From a checkpoint of a small mixture-of-experts model trained on Wikipedia.
Experts: 128 experts in each of 14 layers, a softmax router.
Training: a variant of SOAP for the experts, 550M tokens, 4194 steps.
Below are experts of layer 5 (counted from 0) of a mixture-of-experts language model. Rows are named router (the router's row for the expert), gate (a neuron's input weights, with its number), up (a neuron's input weights, with its number) and show model dimensions 0-159. Each number is 128 + 32 x the weight over its row's rms, rounded and kept within 0 to 255. Numbers have three digits each.
After each expert's rows: a language model's description of what the expert responds to. This comes from a sample of Wikipedia text that the model never trained on.

# expert 14
router:162160178086178123090128160088149109208110097160188158150087154110075095146134118107151172149113091176134083150182132131097138142161173173085148180080141078163140116186169103122177153116157157140137098098152145114112089160099155169096142172108110132121089145067114162167062121179112118155177126121146160111148115135079086140119184078105098121117082082136102128116078187104129097142107140092079101117141158144066101128154181113102137117154172119107108156111109089089140179154084132
gate1:128119142062176147092096122073147164139112139114082121125188163169111095129096116159156104089116061178152141165102113179076135091144155118091155186104086096143161091126082166120120132128182086101138164110149101110133198123119117156147129159153150167131113126136076130144131146102125162138098161074085151130123099136115134118144086105141129126144155061125061128141090151194069067048121173111094035125113171176165155120103094122090118151104134158095115136133142119137138073103124203
up1:109122079099099158106127145081141153117175100136106142172051108129129124180108082194102102110178108068054141190141132162107145187109087133159121171123105129093155106142170169133106116094136066113107163096124125110108073140136129180151120132114092165118067068117138058080142127153112089137111112167071143125188079175118135148122110114124166129101136164101111140111144159159138093119086163082140159164143113122103141198092152180067152104124085067141098123150138190112139121127091080
gate2:161127169132145130175107151106134109121084156187173153157144169083152112174104194062118154132097118141111127116157152107084112118139111125116134173077134107185110097128159143100144163119134169152225128094096143172113120165130131193131160170142140152153101120087112114158080155172122118112153138118161062164124079132088097183103173115112148105118159137132063148124071125093062099106170092100153159167126101110093097076118101073071194119117147068103101112145088117161125123154066174
up2:151125140080136092093153122140108183152137045168171055127104121097119110063154123167131099118148129174152094142048153161114156082159220126147170131183149158146184155153134113124059126141111085100070136187182152100120148087082124150120093127099124115148125068186152122153165193130131070115139102108131074133114186108153071103106148152128119070100080109121181108097124132135138128160147154108156160157176114126146152094109171087113131113125116121115155112093127109090092166115151103
gate3:165220132144166087117213138104112120144103083081170099133123119105128140100147129165110164151073080135130115161203162114089154113163151149083168163059130138204171095115187111123141131073085163128147120120093141127108146157161095122113119137114108140132040130101131175137121141126203117102178116151102112129183121152086112145115126079137150048118132151089112156139154135103094139148113107089063123116117102125066114134184144067092112111157135122163113066111121112172094148121090128
up3:161174122160096114203104068094152152115150147145081142083125140184151063134107165086153144063110152136190092176118100158131096130115165127165099116161149128123087127132111115109098098102105160103179154124183118074157074123125173164141169144163129058127145183145110078076112075142113111160090129136100124123100111186131134048179110077100110150113107116138133108145143119076134146194115122162163093093169135134171143107147092172086096102113139120136074153123116141090185119184182146
gate4:161116161152176149083133171111113113111108117114143111127118118125099139207109125132087162098090107113153131137189104131133149174092142100075113183099103120106115105158128114092173110094114107194090127061176159103140114088137125160112154154146089116087143132088161113108148109173109017112116104124119105060127116123118166134123170081056060114100159134165099176119062116199057110118139117149146123105095165133157124140181157107101071165128154135145117074122147069104166137120098180
up4:092170120089126116149074125189090077148129132164106203140148138095136138068189213141155108147127173131092135181091128112143189080154181124130102039148151136161146111106153130122136102157120152123163125097133147132114164163079125099173110128121143096122075088148114121111118124146114181113218172122161163155143111079157125107084095136159173098139110120111115097108124173093154165068043111157118089119109099121136081160156143121148146093142128092096157152087104157164171140137176079
It responds to: Number words and articles. Spelled-out numbers and their endings (eight, four, sixteen), articles an/the, and middle digits of years or figures in running text.

# expert 39
router:179163171094146127086097149081148099211113105153158165165096163077079088154144092126144164132108079191148071171158120129110158148150172139108114176116158095153164106161165104124159143111155153170136110082146183110115111146077162163102133178094081106132091148067096158176096131158098139173157121105141157105172133116089107166112169094106113120122090087129113136141086161081148119133107155114086115113143150150060144079167140096095131094153181136135098132119106052082151180151065140
gate0:124151129122176128151155110111126095099117188107150158112182153131107123133142146085142127162128098102074155131147117161190081166132100138166171081148100056124177111185145191172126135102181113126170123112134144098095162141146079108117097173074139105122160106129118158132088081082050126130136078127136109119096158133051101122110186168120097188150120186126157134134095107098067174157140153083149163109125174132157142087132149109103124092054100209094112133150095145081157177138107103
up0:126135130139180113111081147089135156125078077104122086079136150150181180130156112166118148122128087161155159132127141168107109129076186204087077133146140170131156184123085133140121098144099118168109170106148078104167113132092125148162105160133133149074104130166113078111198065123162100117181172097109115133183167063081125165114157199089169145143093120168075140146113147176115096100135167151142085095115157166140135175087141179112109115175125089112146125125124155192096115105138189
gate1:157189171106108110121088138097149112179143172137173120121191136084094144165134094151159155120145132134107083151108151140072138168121193152076095141142123177148191123132127097124085117116198117041126091151177089125094138146111137125051079143134063112148180205102099159109130112100156181128139123087116128107162148103113162140105121116106043118079119083101098103136094116121111104142080155132137054078179126165144118109080107105112160113085163122148081118115093106102152099111127155
up1:160174160164129169132102155154109122124126145127111139165163117140098143102154112120094139139116152095075135142132095112181099136172174146119158154095137189151131146143121154187104136115160109085151158136109080116165072139149158098141109147178155145146113171142115203101120135089136228151200185120137139113168141173105158097074086183086146160109106166131134111080097134062079126159159137147146130116145154185148053114159092133164067163127125207106094120087129135098078112117188088
gate2:172134168118144109176053158118092147111127126144164206122098059109080111138068106166114117161097116099051104096126145146195113144119113096116148134150171127121117089122178152099167142098120115131127154133126149160075156126126194160136080158116150166135088142119098167086149162153055122147080127142119150194098113094184120154097084121094128115129095069136173114126096121156116079139126123181164081193146108151086124106125134124137106010138139121082153125118146103079097103123149150
up2:153127071151125134137098147148181082138189108080114096174150149189163108141153138117140125120105139134105118235156124175113147132132167165168129110145106172156150097126077096106056148166125130173121071104170161153158128155119145110163102126139151163148181166123152080130119122128161132081078085153109103192140155111092066120089174118084111079111135162150162031128156098139088077128111081097077153141097145111127111133175155137134129143071143115117088121118126174149093174184108094
gate3:150117120045179114123091110088127079151135139166109077131129120157119131105094190107107208167112111157132129167169094141172101116107183138129129096125136179168167132115126125114151095149092133177156105090121149167176069141133155115074122091119102131025162170164151125103147114146088085146178136171147085105086124117112108143134150052101113078130104109125141151198127140133154164093137110183039100173126154189107113100122137175132085069112138129144109136096091090133128110155153157
up3:151138168122151163128142134139137148154138117098102180113165064142126069060155148080141148174089149130198143117099133091120093102162118123070136130089126176133112083165127088154135134255114135096142136098088085139131142167088149163143169126117124139098120174117162138098114108131088102062111129113146110148158103092092170079083097120148189068081170116043143141131186147126177092108128096165113112133143154173118160139150172188097147130175119137139144157130152136150152182144162169
It responds to: Digits in stats tables. Digits and pipes in results tables, scores, prize amounts and batting averages, plus the word late and latent, lately, such as 96–106, .319.

# expert 35
router:184150124096108095090111179083144111091084136124166125094142200088111106119176111182162149120106083130132094141158139098120142148161145206102129163103178123144107146148147121124128145071110152125136115131183121137065120151095132118097147155115078090192082199082118199169127127158141127159135209142116126120195140108086124163108152118076055120109106071155088114151104098129127114164131138170151081105124141153102125163143137087119152100124132071157100152152161098083197174097135186
gate1:161161138192124162117124138145146126173086136107168062185114122141169100096099099137118085133091097110115124099150128121146129108095131101198129150106109060181106107172122130080180142159145079118155159102124103113093111146137143126167143069121159102084147153099104163169119188125045163119131149139102126223150091087153187169187197149123092145156102129104144133077149099143082163103130129187141135120091153160099105141129141145086202095090118115117159105088154118118121175121130058
up1:133173098197091171152151175122116080096173091114121085177123153129160082087140070152123121139068123105115143107168130166126085114142114156126167123123118172203114084151094066107196106130133129168148127171109078134093094154111140136170106101133095094151141134054100151151143106085138123142075144102116100128196145089103162169180152165165146146099125090144073126160101080168139209087084136117138174143124074160128157097158167144141112143118077156114186092124140097100084149120099144
gate2:195186133096174114122135113136092150143164137096110150135134161136152180152131150127104138111094099104135128113124195105133102155164141174142106162117043168154131077078125181089147066114093165104075079084131166171116150173110196149172110114097193181144124137111135155114116152121144144159122158201077138119156085128087110155158092094086123138114135110134124147120139152059146120082134201161173157155163092128123108175158173078116125075158081126124117176129113104101179139184165129
up2:104186100124104183176183103136157090222135165127131169111129111092146144086094137168120170112094085092146122130142062124143168099038164158137111126092094045159154149154126114096094116137115142126138194123147103136099150218128114134167094147157112204161116113164134133132150178136131155160117204117114132139150128054133135089112130151099092099141095103129106137124183127135128140117158146088116095176153170104114113163116139175159135124195114143130126174073129120123149175146152066
gate3:164154066143151192090068151087109108101082157146088140122138151069092137128088173129110136122173136098089192194136187116092034098144116156119097174104108206149129097107159123177062148102103109105101139116141138146106123150121057102128149169121098136146104103112127121136151060086143160126080112114138127119118174124081148071129111133110118121091157112111127149121077064080106108159115096155082112066125106129150092168169115120115104150134055119156097160118124101131130102078167078
up3:087159085153151145179170143156059182132127069100161109108102180152067150123101104192111100109069080143097146107114083139175131124186117178142167154109175103168155142117125114098145166107101140112110136120154073166139123124180100109158112126100111179085137119111132134177126099123118111142103101119126161107171163127130085130092121186154122154149161134124226126136123122221208075182141130127132131179132124087113120159109125108131108097111099110082113189152123087127092174146076174
gate4:172130164157115155151102093167151136176113153044129125137165101125082154123056164141137131176090093159093114135135212157115224123173159122098090105171140129159118118130130155184120152148125189099098082106186094093155126087090104124161210146168124146166151081111108075169107073110141121120122197203133086123098129132110161147096095087136091124115090115199093126109108148086157162127117157131165136126097126128144142113096141098123167156107141162113149130177149096090139142169152127
up4:161101131097136072083174155172129133129164096207192130106109129144158169155117135108132121130107105101120139116117076132121102143068107161156157165128144100115106110099072114070157139092121144186131130108109111063057117161160153122161060140122219076112042199145179164140147140183112163154136090075067175135109092102155115129155149147144139152159162095119173136120106171128170134164131108127109106146155136190129121144110123220108177129156125089120135093139128162110108118111135113
It responds to: Name-internal syllables. Middle and ending syllables inside foreign names and places, such as Devadur|ga, Alek|na, Ludw|ig, Tarqu|in|ia, kov, berg.

# expert 23
router:170167157073169122086113143104145096211110095182181148163086156083089107149137111113144144129100103170157071173171129138111150162180177159100124167117160097184163113160161110123157165104155163173144108081171164106099082157099155165084114174094106107135077128083103168160074117157096141179174136122137150123155128123085096135128174067099097110116106078132113100116085179095120117157097125133088104116138150152069133129166158088093149100153171142123081148120097076088128160151073119
gate1:086143174101108156178161085148131088122089147137142128118111199083157097146137156133098177152091091175090115220178137151116107141152114161126152153164177094132121123171129177111144121090126143162133145105193128122110113173179134135126132120089133119151111167095082100105137112149084130121143109139113187100176114166178104172171171068144119178107108119163122145146065124168127120170038178074073157146123137187095185084106085128122152084103154116117130205130139139108166148151121118
up1:174131124164207135050147189099121132069137178131134142172181133171072133093145061108142115120173139201120119084153108076115113168108149122139120107155189108103170149119176117110162108145115113192145144168104146162182127115074123129115091152116083095117159149126116145088071101091131121151152172123148075147078140117133102190081122079078133094118151120091116131121141152151094141071140190130067109127187173155186132112152156085119134153142098107175099116157145083124113154130157133
gate2:115123183172090125111118127154108102133073097172142091123110166077114112115127186136155124142150115106177094169180193088159111103109216187120161116173163116089135157129165171109168142073136174151098104138119144105108121146106155107095066157148044072153106110158125153160092153163152088150148112172138131093188115146068125081137142132146116157125113104138170194131124159132086121123064123149139086101116098090085136154132112118061085130150136165038155147184157109130147139132141132
up2:112139178134101089112196094146148197140111204138178125120098145111137099164095108110153110162098134082072123090126159105116111126171073150140130156134115114096127183137099143133141140150167119150180108110105097120094107145153132147163120166107161171119160101144141100139145044187128114168105186093119084154138107113149132162153071152095160126112189080126081121077100052114131135120172184064110146132157171085109156129128142091086186146145104095178177168186091132181121165125158097
gate3:158150136141211110128169130147098131147150149129197158092143128145097118160175095163148151162109087158158095121172124096101110172133163158094171132098164132149153168169122103093111168141150133133176103152119209114144083120155134131068088126117124107170095162108153127133109096160111094171127149176115103121212125123102096134120142126110090134138139048180110112137107195092163163171064139156106100136177090179070129147179167142122163069125118148116089086174089177132138145186128179
up3:137101161154154115131119088156054114122134159139175107111150126145149122119159076149155136110185170158140123135126117108132131133121088144132153161068158160101097103139089106161091157086171146151162086125125157113124116130126121101137116112117158124196102115147173100142126146119115115145134126132158187118194107165085110111157021143113070166111176120178047135141138193046109128124091133138143090148109087118117152222169124099186171148124128114144126081212075164110121131141199152
gate4:174170108161125148153146103086158117089128064140171208143132115122113132181118117136154136087069133109188137152151123154095111130121170143097214170137143111073181136126079121103121146139112124199133070143174171158098125153106104164134134133135087132220091116116089117159112129162061095189104142112126133114115098104112117066123160113192111122143130138159125150127129148179141075154113172115119098089177149196093130179142134154087135114182147107060105109152173151107159129166088113
up4:134131121085153150118138093154123166129109121133132100142105155144174095123097153162097090087119099145185096159090117088168118046099176108126043172113104188103158229146111142178134196132101161092169092125102181094163142146124087117090141092174121066149144159137169123128153175156088144114162101101117119118132154151131146141154108161091059142145104154062141103181135099124122137092142056150162130128105185132173110088119108082108109112152151145147141182131100064097147097106163116
It responds to: Coordinates and table cells. Digits in coordinates (42°3|4|′) and citation years, table pipes, and nouns like Arts in names (Maryland State Arts Council).

# expert 60
router:130151157084118124097075145113125115181085117148130161149102175083054122142147106119150151082109138169197119117145168076096081148114152136095133157143156119156160138137151129118123133099150197128114134036151173136095127149113187123110087139127087139106108139116114163154086163174120152175109190133162092142174110141058120169109157088091077108075119110110128076126117148130129149129131150079083066114152108147105120043206145106146184087162190136115127155178102095093109133081114130
gate1:098108145183174137155158152065152110112123093108125122179168165123124140139148143080082167167180112082194087128106151174113070117105100108111206115104081123106077073077122095110193146116135165135143134160174157100097130118135123172097158150161116118167149153166134115091121072053149178143066057116081094127145110168096144142127173079111100085121102117109120067153088175132108151141131108123106144191102075145110151157123094135137079134086115128142116118181073150111105117140111147
up1:109180132074102129118107124162093137115120177115133126036090076075133105145098148165131061149053183171103174106134067092150173135158119148144094190115145144141165158151161151193101111158093088149078133144101077167093104141114136112122088089121143134099078122106121100148122175160145112082167157145186124134165161074176124102134108121184132172138145139176124135149146094079164145129092146112120132067152162070110163091147155155134125133167090119083123151093188071139152112150150116
gate2:136149109144159130133118147100131082115175144104079082106091145166148120138141081107129152114125146155045093070161095142130138135091088152115148113081116111142067101136090149143125118128129140134118168171154153023112118143162143100144098084121140184091140144126122076103121086108149153143078071107134163099157145051094120117213109082126153155128059148112128078222122129090101112131112132080123105117144088102112189173185148132145156147145164135188183118145147180107121117151072126
up2:142169117150115144105162142153207188138163191135124165158147058141129146169148127185092086105115154130172096054167170173179107126114103103117158124131101128125140151134156113111103199170123094118065122129151133141169103162076115147148132162130047091113123170129125084144145138125172147172140115103095154137187202172081127118154094151126169206182147118116130122114093127117143122168068168150155126115146097125183101095163085118158132105114102124183156098118145102185158135128174163
gate3:171109202161111134142108166168118129138131044116096117131138134152157163151134171139112162092092148105104096120173108128129101108127116163115180130139112132168130080127131150111138112159145067120153182168128142106205183193104126118143154139188100116092124101122088079169164155147149122139142134126170163114101129074150145059057127127068104095081110150152197072117194115118145092161047138089101134128166062146138102144104126125171082111145145124084119060177099137094153118097116145
up3:179192023152144065100173150115122132127128175097134133119085129117137077127138124128161096112144101071091099098090129121121082126162115121130120128078157114077042157146133109096058177114154124142113076110091097137071164127113090136081133151151130111115169116128093145156138082088078135110118124156150102109134160100120151204173129156163110096162153099142067166134082119161155165137171158150123121130130140138079116171120103055131123135122056116160154194132197157142098150147126163
gate4:124187108134107163106115172097104113122153157078102179114090105152126126112133160134193147128118099058102026056137158108140079111126173175118061200146177087092060098131135070169105168158118115145175104094129121158131154097140109139095115105126116094094124145119168144172117087085165071165091167112107126125141184103080117133153120102098156133136145077137128144161161098161109143139134152093084114132132120171112156135170124189156096088149203090143175175117152112153145133121096149
up4:134147057093150115107114185108106103127111091091044128086080130172110091108140110149175124127166120100143148102130203063135090140119143069106058157143127085109088140129138122116121110125106148088207135108169143107141187169094109130185148141120104117082147129175135071141081112107167087158140109046143149073195177080090137124133074143122105123131138154128183123126093084157079139132105128085125101138143120115144134101110147112167129101146109161128186116161090190143168174108113173
It responds to: Table separators. Pipe characters separating table cells, plus semicolons in lists, dashes, slashes and backslashes in tables and math.

# expert 49
router:162155131114128082128133187114142109175112134119118160169068182077068087154149092152120164172128081134111078135124179072118103190168158140132142157135131106123176116152105103123161148113177138180154139126131163116107040110122157133093127186059132091095113114131086139135071128156136179185207116153101159132147101136089137105142127127129128104067126119137129128169122169063144123121132127069117146133139164147124158177191190109083192110120164146100125164075131089111171147148076160
gate2:127174084113131170121082153089108163187151144155127121124107145111093078115096114123120088154212176133112138074106093130148110083085105124123133143070084169093158133173152155102145189118092174149096139111120131184094091179159135098101111123150150151116137087130125065129167100142081136178112074135127101134186149114164179158111129169121145144154097103099106187127099151124095120188149100114109101109078084120144166193105107085193121112088073130154134155182175156113126078148070081
up2:150149085139132127158039092087110178165114140137143151121161144121172131130093150140097146103144149122154180079149052123136095115123158064161167180106130173145127170124150136165115124137132203139127117111122122158128161118139115094106147166136123134123152057126129077140149068155079239113109103072150068122173142164128163099107143138143102171129144125175130135154106121119094100173121171138137100140060075127130173162164116082081193121088055154167108092153095120166117106129129093
gate3:163122150108189117052108132119089154090151079091077097093127096086124123125149143154085182142153158173097097062082160109072140109161141121087068142130164136147058068141092124130101086130163134084128171111126072112093119140131096142166094095115140073115142103102155136129157100095166122082188136134136139164179174116106141118126079113134135172113134128119075148148081105139134150167175162153146141185127146187150128135162137143126124155104165063076127150019141118156138108162150164
up3:115149121154105131190191103084129156170142139118153110112116149178158097150140087130068149101073124118122094075185107092158144151074127116130165150099143154113173134105138147055094119115087117146138144143156159097183124111094151093142117109108092139099088152172188081077126172112138098152132118109065090176132106066127106137098168103153149101123156110164144069121134158078189131100110075057160138180182179166133116141176084152121149095115169104140094132065082135114167103080117099
gate4:127083113109167153128157105142146132199137072095147135138119140098102098153108104136134117122146141097077141131117185166130149158157094136102076178112042139104119133113173107093108091101124179113118148081140134147079178147138062073101156116082135116199132111161137150136103084154115127180143146116143173118166204112150176147164102145167194118032129122094107135125113141173157125123151130084108072153162084175142164100050163133077113117119134139162138123122121175192120095141077098
up4:161188091116098184149177159125096111140140137171122136116114126143167142124118119133131145122105076150152136094144084049117093112087143116134171117165189076124137115130130157126105132192147105144154171150179120099200140109084160116153090145155084090015053111118103052151154123105150099128113095100166156113096107196096124095103152116096129134174100108105129167139116106124116139063130160089167138123127198143113154110136115072144094107176091178107182154169116078102134157105152127
gate5:183135147175122154147104122120109100137074115161179132204148105149127083176144137141063060111133154084116131096138124127095104152125099105076110131171093097093119103186140142108220135102098149134101142148119107160068122107104127143081068125090116100112127204105093123086161116105124111111114117169151141115123140125122120093168136097190145117173084070074122157106076132122138110147070153116160122103118115080122143167108127137153091061057146136186095061152134174156127083165120070
up5:141096098096116109059123116121139146101103146160185107085116064198166128084068097097166092147119166176078151162100103104145138079113098157042113150130103114139162206086055142134095124149102127146114113147077130141134083159086112164139132121148160193156118160169080122180174138150135172132126130060113120095119140098200119171080123143112126108189155140126128203126102158155095065125126141099135104162076102168157118131108132088165159136126109086075118149139151124128138157125137124
It responds to: Decimal points, leading digits. Decimal points and full stops plus first digits after them or after dashes, as in 83.73 km², 6.0 cm, 2012–2013.

# expert 43
router:176162199080149130102099161106149088171107105172176155167075169092103109176141122120157151154115079152120089151173140142100144155152171162084143154105160092180164135174152118113160160097168158170138121096160170087113098163103164165097124153110120113117096144095095170156091137164088130182188107146158160098150135120088083143112176077089088106123084080154107103130072171105134136163107138117085099106126137163079108144155173100085161088167179124121083140133110075083114172137070135
gate0:176163174137142096134111062147126144114128068162102094159111104096135113140132161110152063138102122212090069167149145160097153116101167142065144138095112057153153160115095159074115147127164084158138157217140131108117115119127145074059125106129061083146100091155107125154137098140120103158165125105125178142183171122171110115091163106105186113157122110122174129137078127133136116147083138189162100090114143093125137150171092132108184135152090126145054171088139110132122078141086153
up0:130088095050171154145166180126105089157095098123127157095131133175119139167141108124080135071147144165112137108129138119123066117124177173139151157124080170182060124168151131136121123199136141089123087079182151184118116139139096123169154143113145137073083126144132099110119129083089139148134163140131118030047162071112136135133167125174123157094127138073132136128086105102135113117147176125115166168048158161192101114100097104149125077155139167123123078125110085130121138085157085
gate1:196184112189161202147081145147163079157117146168070150174140136096100105118130126131079118161105116072097102149193144159087066148117131154131096229162136103078139120135130136146099122057138152156139128097093122098140112162116137114107129129117127133108165141092140120125097189147111081116128134155101127106138141115141144118167184199102044103101105082094110125160060117175167132140151138139111032109122129125125142130123133099062063089115127177100128115172131115096136123151107116
up1:161148168088123148163092158124163093164127152142144110056208152115076123106105122082095133152151187130079159111137107132108140080099103145102052144129107065177127108141148137098156184190144136134115138110139128170116132113146152129131132088136103093107129139137108157196148079123170093186062114072177120132096085148136139171144114134092147134121114085038148161197079134122123108152119127095079145178123169133124083109128099144122077139083152097104179096131127135207084163126088136
gate2:127136134143158115092148155123163142114148110157082075077085150137074091135122171151166121105165132147183097146220158142199156151184153154097156145145132145190161124178129080126115098107137104097130120115086196098161101164126162088138120168159133073129122123114080137151080139116143107091113153142108166127177126101142051124052146104118073083088107109146159206129116133142117169094103066162079109132107095128049156159134094133095124113145154119081121141134118067097156168111142151
up2:095200076111099164151152130109136123144114127063206092112172138070189161176153115122142174194130162131121094131138153125106121146152153158167101198180123137089114130134117127115116117153146124118101171113095080149098130136147150135066084168079146106125144120103127157102123124161100119073119136097157070108119099076096127103201120144091088164149127082117171103112137075169128152199115168141188094157188145108129176103142122058108179121144165142160131151168135166191097119088129114
gate3:182142154049124104101160170126098132086150144129112134172124129141138124195156133109156167072133137180145158158146145112155121097150109086055130103149082131238123147108154147109140161105145106155142118119064102136087159155140130130078031144100118130105109108133140133191145102120090127177132155136164086096154106113081077144142115087117122091119126095081173166089136180158075158151123170147129088137187118131130112091117175136158125156190171121106078100176159133124138185162153177
up3:127077104092145113122077112122177183154144141107131146165040151114168163116137102145147104126080071110113148154151106154142119211151130141173116147113185093098150065118125147124131077102132123139111108094077148148129129112123128141125154103149190068147135144060118102164123163136110128156157135116181204101116140149145142120109198135154097144119164087197096120092060121123113118100154126196140103123071098173128156096131060143087165121088099093118092186082091096126127075079108105
It responds to: Digits in numeric data. Middle digits of numbers in tables, vote counts, prize money and coordinates, such as 15,961 and 51°08′37″, plus "million" and frac.

# expert 15
router:158176131115116128114128159079188125093120145158168144132132116102104103109140138198152171089141081120091107156160122079105164126127122170062214205059168128151214146127161182140125153085139174141133081117144145139099149144119151221084091153087122160184090145094119136101087140159132148164164166170115110141150146114141107117094163124105101090081111114134063128122128111101133099174088118155141106038166136170096130127155148108103121109119160087120107153154122118113126149097138194
gate1:132133176130185068158124064145140070132154147149135135170109094132137147100124139141110219069118133128163179112085103154106212159141129111165084151130093140151181160125086134150171114184143114164121163125110139125137096133104059141109125117121095184172121062151108154096105118131103107131070112097164074110094118162106161117087167116131151145136116113096081112079174122110175132117178114109112138154108185125178154080102165090151177153157235150173153171147146124140131103154134141
up1:146142105149101207121075138158097194103112112125167150123129145118105099118095121110128128185111143147088160127151107107159073190096147184082126142154157059132104090123073112114118091107131130147155102153122189132101216144107109234186134150099156108087112118106137091121127105165132120106154166143097193151133139083158105112165157173163141085105102101147118160080097121141160085127083120140111136136142109165061079117123089161156122095161042114145092146187130090143094150105115150
gate2:173161060184160104129083162042128091108076105084123159113105188143177106150152183127105140110169126107126111096124117166107098126114135093131155192175096116082097082134152110119121093144132139124112115123113145126121165192157153153078118140093201092086098119127064128099154095111111096157120141163179122157151172164157157077061135110108125092170112082127134127119127095121073170123141153109124099116110091091122061114145160131126121093129156024102121126160076145163180138125159090
up2:084101105095173120185141112165163125169153137124071066150128125118127073131106139133156168130104150135121121191123120091080063140127122136185112133105113210160107200121148107127106045178096128110164148107155122088152111071171054151064127111172151163115107088120130092119122087186123123117170113114087146154149144175168138122161111132117116172100087143118117064147170092076088114185136144128177125116115160123183132122185163088127164150092177142183115140125156136106177137152146127
gate3:111180175091175159128067144115174125139110192120093136103172057172142117103118125113121107098088122159163106124125134121105149133182163107124149134143081171122136099124079164129115143121092158173182131081096097150128150082149169130139141187114121109171128064110120080068120126130133160130125143094119119060126132104139080084145187175084148141131061174108138124117095098121137127199131073106162177097132147187133153142116106167149080072161111240116165163087133136121130118101123169
up3:143129076144139111145204146112133127103211074138152106147139157088116163107092124102166146147122125099122115162120100162138110186127166115193104111150179090102145148060158121058088109116140145152112144193174159122172143163092120096151103073175130100166128161106083162155106094113171050066096128084072125147120151113141145155143145103086146129130197081151159113165127105155116112064119163083165054152128116110111141058157162147143116116065149110139119107152145154099127129140076144
gate4:191091157159112143156135054073127103196135123153134140100126155127131141088121140137128152170116148107076104071147151120134084195102150153078161110124166151153123155131066131163093137087198135132155077159102104146120181118122152113129122117062186142154101135103102145091161175061152154138151118103118179074102108077089057154071150143169129105117178200187139122130101096163165180070144142118097112111143120152158134123128156114073144093116108088129132135177107163079112113140157090
up4:119105146142115200099131108091088156137102138122165093158103157148106120134109116154182123158104183070114114086163118157153131157097142133083171133147147115100141117170053178145115131108170178184139127157110151171135138096099110096130057136119159093132155162118114171144129132046103175142173100175139147144126161152119082130118208163119116109156164173114177165211113134161163168136143096118128182140173071140125151114140110104091124103201032100140112127157154121124114089136108066
It responds to: Mid-word consonant pieces. Word-internal pieces ending in r or a consonant, inside longer words, such as er in observation, ry, ter, le in subtle.

# expert 46
router:172158164076152118091113154098117095200121095155176164152092150102087081175130111096144144155101089182144096154180147150098113156168173166106135166105172081164159119171159103117166158091145149173133100100158167095112105167087169173077121152119102106146094139102114171171092133181089143176167132138138159119168145111091090149131177065073103109100103083132104113134097189107105110151088146109083109112135142147079124114157151093111153097149183117136075141143099065076126174159085140
gate12:141112105063173121101109187080211127132092161102178106044164131113083111151124137109190077143131144156138151099168150114145087136153163155050202151103143126128140134164101181093086162145088179146129147181115134099111180126093168129125108134104112112126143154121149134124081157139113155127112136134108167097157134146079155127093150097145081143105123114105155160095122085112130082142128157107111168103123196120113157134098159087153152088120092167096098116153175077153144237074158136
up12:109161132186189155083110131112139113122125063155161123145142110099106153146080128117116169155173130031096130096126129122120122112137085117083175138098054112165115104148147102127167151113159103182129142115123043127088133143122111118120140135172150107147103105115114090117185130156158130106159152112089079161089144078108144143136132160108099073076086175142120078142181147159204129108148124154064136117133136109105094076109143134072132191116121126118165083098182096094030069104116124
gate13:142205129075131166091120183138114114107107086160122121115177121101133185135123150149100181167133082130134101143130182166062127101112181129118177133112111112187118100098173205145152096136123157129128159115085110123142126115069127105069160192158105150110101160194091133142104143184075120130152120102148199220114137083141126116128185058102114123127149132116153155159122166188143122119134134147152105088118095130087170114135165103100038083111123127132133157155156096086107121167132151
up13:168162143144153151147153129182112145114145106167065086112144140127117105108119104148157177151154100051178126103142178141088104187066145104149120129115186135099122083100177141174173107144128125075096115165097180185102152121138125101164178111156138131107143141124118098134137141117152108152090100155083147172066133141110153132170123077109081055151151172155168189178149113174131153100046102103105115115114122174082137117134182098126056129144112161147162103161190149127118113068163154
gate14:155138119075051089088101189124066132110104087068134173216055155099147127173079142177145077152146092129089140095154118080107092155123147110114129166130156159154177142141143190128097127131108110142160136165066182142142055121113114131102119114152139106180088103105123109112078173125120133135099108130148099145142155120127102161112132060090116084123152087104142188112080131146104097077128177128136093137151124133134080092152139146049165142123163107120094180114068159136095167120123143
up14:133101073121136127194122153070097138125167088147149186183117100156171145129104121174157055122162106112056142074180125076122087114128122152125141134104180057152088144183091169132141124168109113122111087141063118157114149115139148103110069111112142098122112136103128100142082149075130155135142104104117130105143143189157138132144111120158186158207163060135102155099090137101110096085127140112173120107118166129150132160183092170131155162108151124164125157070044122130126121167198142
gate15:141062201094128106126112105130113155118141127121166088136116186116085154154080167052136195087089151110196174160076166138076100114127110167127107155161158101121219101166139151098117172110138124178116181151117124158153092138124118145139092073171122129129142144176150148107128175160111114178157183135122100124129143174092149115111174112100106122134076097079190128045151122154141156126110145149114095137114088102104079105151089128123110104138198145147093145116174106153080156075112123
up15:063178100123127142148107109112077144146105156104118086146125111097118156149162051073070209088154137155115102160158099113129141125113096124126109116145126116141063091140149044150140175144077125161129128116212139179101134141125091132124151104127103167161170131118154152087198109134084108138168147178183148112174126055152152178092111180137196155146110147137146133097115115102162140170126126147130092136109144073159061110115155136098114103116098131130131107068150074088138150071165162
It responds to: Non-Latin letters, table digits. Cyrillic and Thai letters inside transliterated names, digits in table times and figures (5:54, 254,996), month names, and closing parentheses.